config.yaml
n_layer: 9
d_model: 256
n_experts: 128
experts_per_token: 2
d_expert: 128
d_shared_expert: 0
activation: "swiglu"
moe_layers: [1, 2, 3, 4, 5, 6, 7, 8]
router_score: "softmax"
normalize_top_k: true
routed_scale: 1.41
balance_loss: 0.00022
balance_bias: true
init_std_router: 0.0258
lr_router: 0.000908
n_head: 8
n_kv_head: 4
head_dim: 32
vocab_size: 8192
norm: "rmsnorm"
norm_place: "pre"
norm_eps: 1e-05
positions: "rope"
rope_base: 11200.0
rope_fraction: 1.0
qk_norm: true
attn_scale: 0.177
tie_embeddings: false
parallel_block: false
init: "normal"
init_std_qkv: 0.0288
init_std_o: 0.0068
init_std_up: 0.0288
init_std_down: 0.00377
init_out_by_depth: true
optimizer: "muon_variant"
lr: 0.00953
lr_mult_o: 2.0
beta1: 0.95
lr_head: 0.0145
grad_clip: 2.0
warmup_steps: 50
schedule: "wsd"
decay_fraction: 1.0
decay_shape: "linear"
final_lr_fraction: 0.0
batch_tokens: 131072
seq_len: 512
doc_mask: true
train_tokens: 521000000
steps: 3975
dataset: "wikipedia_en"
Below are experts of layer 4 (counted from 0) of a mixture-of-experts language model. Rows are named router (the router's row for the expert) and show model dimensions 0-255. Each number is 500 + 40 x the weight over its row's rms, rounded and kept within 0 to 999. Numbers have three digits each.
After each expert's rows: a language model's description of what the expert responds to; "comes after" lists some tokens at least twice as common just before its tokens as in all text. This comes from a sample of Wikipedia text that the model never trained on. Tokens count by the router's weight.

# expert 61
router:521517448500500533489459528471466548544477521530551446527466511507567504437464503541518480489517484496454465503484493429509514531504566507443456489444478486510534462444443526559542505508507547461536452529517450536517572536541452523426535573503450491478524480533571497573515522527517495424582568461506492531454510609480507562443486542440475512492484430553451490480498512518572424547495435536523494459511551496553453525438547517552464492460494542539485466522493392565581470538431492468475479459538567541467478478497506546523448499477455543501494523541543532549490543594449507488480436506552512485488523441488489571505548504525551511553470458508544514462493533477509487542527564491491466472482552482505420529481479533475419461525601565534501451451440491495539479439461588
It responds to: Space-preceded numbers in tables. Standalone numbers after a space, especially in table cells, stats, scores and dates, e.g. Padres | 5–1, born 6 October.
comes after: " |", ":", " (", " on", ";", " March"

# expert 58
router:568525498532483543494487498508462426503477540601533579504435478532482561498431532547514540497539542553546512503471463547506507468495438529519426469477430470498454564527547467497477491494513524420481510498525430526499516476430492521432529466461527508482445520497457480549486527539564497516524508458518541496503520497529517427440497454467433512491483482527479467581482456417527521474497476560531425504521410490518462553512537487524556547449471562558507501540468434596561523547457535474421453541519419501453521472443451516481523441515511543448493454524521485474464502564522462473501543541517472527478471549504554490485501555458488597523525472520489519532474547516464489482511554485471445587490501437461521431597470554422559530530516524463481547553529544528569575502472514
It responds to: Naming and listing words. Words introducing names or examples, mainly as in "known as" and "referred to as", plus including, like, named, titled, became.
comes after: " such", " known", ",", " served", " to", " he"

# expert 21
router:560540497550475465541469509468561503560542532478489485467499464476460495504421456437406473558552516466433557478473465465443480455529425440493469521462514536542522506547493586497495504439440535526473515506463450490546523595457499490514479454489503482581463474468577552542512504512487515503578510538500507487490515423469505480506448504505456455547495490451493542521478572531521444484509568523512429513458514556498491545494510474479476442490573516466518538543472554482480490515526412531487534487489431460497459530514577526450475475529552506493488598486450514448539532470482493418557474516521504495475471573467487516518516459513497474588482466577537536450588542479486456485502530498553465469482443506553464498473475562441555476503553521594480444568574563391482535482493489
It responds to: Numbers and quantifiers. Number words and quantifiers before a noun or of, as in one of the, two, several, these, other; also initial r pieces.
comes after: " the", " of", " a", " The", " with", " and"

# expert 49
router:498455493565553421507493458489454501523515513502498504478496518508530470411453529512454445529494484446389408592534486528537477465460548496479475494501452381526502525571448441510510495497569477501427513537474519493492508548530523437523522511540537458450489514498457552486566505509455579448471460555405524489495517547465507570400574503532473497452510455474542542539526534558467434472495449538519522535517468457473495567498472455531520496420500497530533566508355552477535518464467516479480458468472525504433518490549586520492437452445461455487486500471568468559506519560468498473546467492459534488528502484455492494472497520525513447511495515495552530434583494542536463475446532503484461438511451476549557509555504514544461564537530527489520473480508490485505518459452546
It responds to: Sports-career modifiers. Adjectives and articles before a noun describing a person's role, especially sports careers, e.g. professional, international, football, senior, female footballer.
comes after: " a", " the", " as", " an", " his", "'s"

# expert 26
router:492567455501483525426581608516486544482547452532445556442528463481465505488552509527518424538499530533493478511588476585545589498500518454479435493409495452489480485489544485481461586547489533507559588546499467473484473464528582518476463485519481485531494515513406429438508503518469467471435518520476485505494444502461507513496465502470400530577543563576508529464509507425458501429470466460518550558459439478503432529514472517479509513440515520411437453488479443533471534514487497537469497462535468481566554512485431527533511564567522466566534583530520494535524468510426494568461517523506530473551507477434485520479566541510482519473497556504506449463465541516534479473534518500574517504474510542592510505512530515505473482493485490509545488511441456469566495483555523
It responds to: Mid-name fragments. Middle pieces of surnames and place names after a capital start, such as M-ard-y, C-ord-oba; also country codes like GER, RUS.
comes after: " M", " C", " P", " K", " G", "M"

# expert 10
router:522435549531516512488508461570506516509532511482476504575534518472457391487536520476537422477563523542571471549457557537459491495491555507531474463469503494528473533490499557474509505444476464480526527480516473512546570541568512387483539525491511539522527512453545476541491452533535524492528519501483460489475471509538505537512528547511520442498487541553450516495502506507533492429499526490509544493450477503550418481462486542485440417531444538507468531469542528491468444493506550556460529443472554527550563553495465498569413519538443450462574522428496500537476488430532496499523512457531381479400457461455525478519584469520436475494552531456503458455480478468489374527566435503483506491488504503561532506593570515477414520453421461508495468482445467471497504444496502
It responds to: Mid-word fragments. Word-piece fragments inside names and words after a capital or initial piece, such as g in Roseg, ack in Hack, ock in Clockwise.
comes after: " H", " D", " O", " h", " d", "H"

# expert 36
router:395506556416487501500475620538485493493531446546524512521538508485543532532544441438502519519488530514481476483593451402500552519457391531493566469436558525459425473518540463515454515426488457467512550494460467433449481466541438475448500498486503487542482585482517498518412522480468434423481557508474451464547533571477467502495414506498537440522511504486507528536524431562549485542457520461520557466501508464491505438496444500483470508522477479576543436482487472486445549545510484492405545523510457475558482488423418537523481509502501512492503435487473541499513509494526446487501517461475524539426500517534517499557521492518477499457544592487445459489546496536467523557511579511494539500461463527524457500479521500500431519485476444491583499452439522430516469471490519
It responds to: Part and out pieces. The words part and out and the piece art inside names, such as S-art-ori, Sp-art-a, outcomes, Number, plus stray multibyte bytes.
comes after: " S", " No", " Y", " U", " K", " Sh"

# expert 63
router:559474566551502468533520534470470444525524585518531516549476460512473499487443525437469414456500552517483484559499546528463411455461450519431441582514535464576483499441505516451485523478490459606566486569425448485463536529440489528506519499494463551536547533514477493534469485523523498581487511502495545489551512482557544538511512517540542500520493443530554499440495594575464501481505520518442437450421526423554509488497503533513493498487490485507485507464463411534495471430505432506568579524474507443428550438492461471504504505429447429426500462515541513489523470498545520479404500524483542541465555545472513541571494511503540491468561500482453507548532552445511538493505474516570539549479491486447474541568476462481543488460494521566466487480459527517517559460471540
It responds to: Latinate word stems. Lowercase first pieces of longer Latinate words before suffixes, like exp, dem, inv, div(orce), te(enagers), contr(olling).
comes after: " the", " and", " to", " a", "'s", " \""